config = dict(
    n_layer=13,
    d_model=192,
    n_experts=32,
    experts_per_token=1,
    d_expert=128,
    d_shared_expert=256,
    activation='squared_relu',
    moe_layers=[1, 2, 3, 4, 5, 6, 7, 8, 9, 10, 11, 12],
    router_score='sigmoid',
    normalize_top_k=False,
    routed_scale=2.0,
    balance_loss=0.000198,
    balance_bias=True,
    router_cosine_scale=20.0,
    init_std_router=0.0225,
    lr_router=0.000471,
    vocab_size=2048,
    norm='rmsnorm',
    norm_eps=1e-05,
    tie_embeddings=False,
    optimizer='soap_variant',
    lr=0.00267,
    beta1=0.95,
    beta2=0.99,
    grad_clip=2.0,
    batch_tokens=32768,
    seq_len=256,
    train_tokens=369300000,
    steps=11271,
    dataset='wikipedia_en',
)
Below are experts of layer 8 (counted from 0) of a mixture-of-experts language model. Rows are named router (the router's row for the expert), down (a neuron's output weights, with its number) and show model dimensions 64-127. Each number is 128 + 32 x the weight over its row's rms, rounded and kept within 0 to 255. Numbers have three digits each.
After each expert's rows: a language model's description of what the expert responds to. This comes from a sample of Wikipedia text that the model never trained on.

# expert 20
router:146164154106104134090103128097186093071129114164091104131132109132114111133166126119156144118068189092133123120105033124086197148110135078132123080171177118109153066115145121182119073151146105
down0:035088152101136081131184142084125080094074148147074170125189133124103069113141165142104148156139160136118122134145077114146146085057137166121074122126106154131127092130088150119094129134159129
down1:164140158158111079150169160156100138150085125111127125094103130125145189215122124119115115145135120115092138131117148113150108080136114172116142132133094113166071109117174147101151128144139141
down2:152102155146096152125116143181137122086066107199123140124137134157077118193102141123092128102094101089127114127181141122141137163115105148141117139174106121117134119134182123200167121151201115
down3:090145158174142120140084139139154147133150130091153106117135155158110118093120144115186132103039103134179158234077109130159172182145152130102100144095097144087181149138169165174125126101157199
down4:106113112135075136076108164144110115189125132143121128073107120157138094068148168089062101109125093196123144145133155105115166155062182140130156159191195158194068151138104182170092119087110112
It responds to: Predicate verbs and adverbs. Auxiliary and linking verbs, past-participle -ed and adverb -ly endings in biographical statements, such as was, been, became, previous-ly, cancell-ed.

# expert 7
router:100152134110110111091114100045096108157075170114158147125213084107095141105100105112097142103130112111170090120167130115100112100180112147112118201118122112075143118079195116128132160133092148
down0:202100181166101113110116109145163106082091123136079151127118106142098109128124191157136170109082094121140213085168138097096063169097119162167169169158126115079095131080168159132123123069110113
down1:149114123076101145147123153168053102096078153102145102107094130122154108156167138122124144189140112121151116141152117115116071110078137138091111106146142168113127103164184122103120174143144128
down2:148075100077117080106180139059058135180113110152101122112140122095134142092127147106093147184230121095093143066078092113123083150134102090124095217183133102141162152100149138150165098076160105
down3:117113114127167157100101130177171158154155081134163120052138141135091056100113095160137093127105113094080125158147133159110176071078143054169124180124190095125141130128095099107108165110102165
down4:107184127135161129109100162115110126094130179191118146122110138135142143171054146168077112139097076159122164091151142105101153143153166110149177125109135214065160108121170168136152137108107148
It responds to: Common nouns and suffixes. General nouns like part, player, member, character, artist, and word-ending pieces such as -ive, -ant, -ist, -t, as in "essential part of", "active".

# expert 1
router:103120153131103125080168119120105156089125180078140131145153137145144073173109098157154105077096151129107135096120110169171174155142133099158091085121115120097117098115142121145149197159105133
down0:134159133159104157098156123109095151107142111127149136141120120101168090164129127184069132150166158153102121131111102119067172155110158173159154055127131149142083150078181141118153151121131130
down1:137132155126142156124103163132114110142131121091148163072134165136121123181087100099123160174161085111175130100105098152110103143180117089118166113117096094111072154150165088132084161104129100
down2:135130222182130133127142118131106169068098094132143131073127144136118117167104107066176080117131086088089187106063105111125163161120090076158083112140083162148137132117118099138127108142174181
down3:095162109106081226158144137118146130122130087150147138067100106166153131152112087162135111188100152098077123172127178049161161108071138117116103096116139139136142118150154142082095128153154134
down4:085104135067137169144136105142144088172088080241131150129083144145095088069102134112143109118146119153137131118118153124165126097132149059107132124154120151138153120146095100105140076132155131
It responds to: Mid-word th/ad pieces. Word-internal pieces like th, ad, ill, low inside longer words, plus nouns such as head, train, East, West, as in Headquarters, father, road.

# expert 30
router:147052119131069084134102155091147123190129108161095128139146065161117164155127088146138136102087141095108078100067077141083180177178133145142094144121124081115115024158151096114093127101076145
down0:144134128124072165181126130114058105127117109079077114061118110148120164133145075124140109154131122136051130097164119111142149111128147127151119137100064164140104195156125124107152163176171114
down1:107113160145142140079074098125146141099171167097152106163138135142165173111097115145110093163162104082178169119119099158147145055150187121161159118121112132160124090183139136156161191215131107
down2:181176173101161155166106101124129110138180085162180133121118091148126169104115142160146164141161067137174058136158147105154122120136150127096188110126142135179142161105202105077131179102098128
down3:069129104133126113142173089148098127144134121157130068077095177147103183125105150120018111137147118091145109161177133131149158158142098069179156083147178122145130138129063109137109162160160147
down4:168158154107118141095143190102141078094117121084088111171160105168137145133120110105089200155100054115123096100151096103208106161158122146086088152112125131117167142067125148114206152085123157
It responds to: Initial s and stems. Word-start pieces, chiefly s, ex, comp, after a space or prefix, as in s-imilar, s-carce, ex-panded, ir-re-levant.

# expert 17
router:106106116086122105121106074112140102079123129177133177158104118169080094146129159159135124100131138072146077112192132117088112114143107099108086136097164115127128126112127083124157158131155116
down0:101101121118210105094150081154145142104121087123139064140145095140078124151158109195116102131065161152158179125144143097148081127100082166134152110099152157108143114125113123092127160117131165
down1:113082160162133114128105200192068121110132142074220169132129099154117085057104115165091133145087106096120148100099118122151137114134116160127132136116169049132133163127102133143125139117131212
down2:117164168096076082099121127086092062089176124161104139140110142073189150107089184110101096130072150105156104101123146170084106168184136159124118056139173083122170086142107160138152097082099141
down3:180139191043100158192129140147177140102095108144096103113082100173105134142100139084099150120145097137096143094129179122135120068158046170087092135107204100173197094139147101096087101105118091
down4:149135166092128073154119130142168122088187113131169128135096144166060157133143113152099093146137143135099111114134140105143092107133104120192177130150124105185104124165088126115184107099165133
It responds to: Mid-word ri/vi/di syllables. Inner syllables ending in i within longer words, such as equest-ri-an, Dist-ri-bution, Emancipa-ci-ón, me-ri-dian, plus some plain spaces.

# expert 12
router:133118072123130114100059120065125164145125137097091128101143129166091097101078080163164161082144132127146132129137133151079146134137100124172117102130152085107107127083136106137064063145110111
down0:148126112163114155139131067111146092143058135195143122091108131171101139162131063168096126111102186195115165124137128111124105083078071126143159124096137147178151073079181109150072134088167112
down1:127163169172182074122115104138181142110120109096150085161069153165104110154087159107124118115179235148099020151133140158116173164075113105142102159114117141120110142125133167142163131165110206
down2:092130148141106111096111134087144114107109120169107184164097107142068121135115151140125137112128090128114102072107076120122132102106114122190131117148150201083093106120147097070153161079135107
down3:099142151129067153140147085121128105133093143114104120097118137159115133110153183148117154110116132166142135148145137136115181134163138138217186145132153115229125177058162149127181154080074122
down4:105143117096143105113177188128135152156145094148105199123109146202096147140099141109116114173103170114162138143146192185138163099102142135163180142078118161192142136126120122127127103154082132
It responds to: Mid-word fragments after prefixes. Word-internal pieces after starts like in, al, de, as in al-ge-bra, in-de-pendence, n-um-erically, de-fe-ct, in-cu-mbent.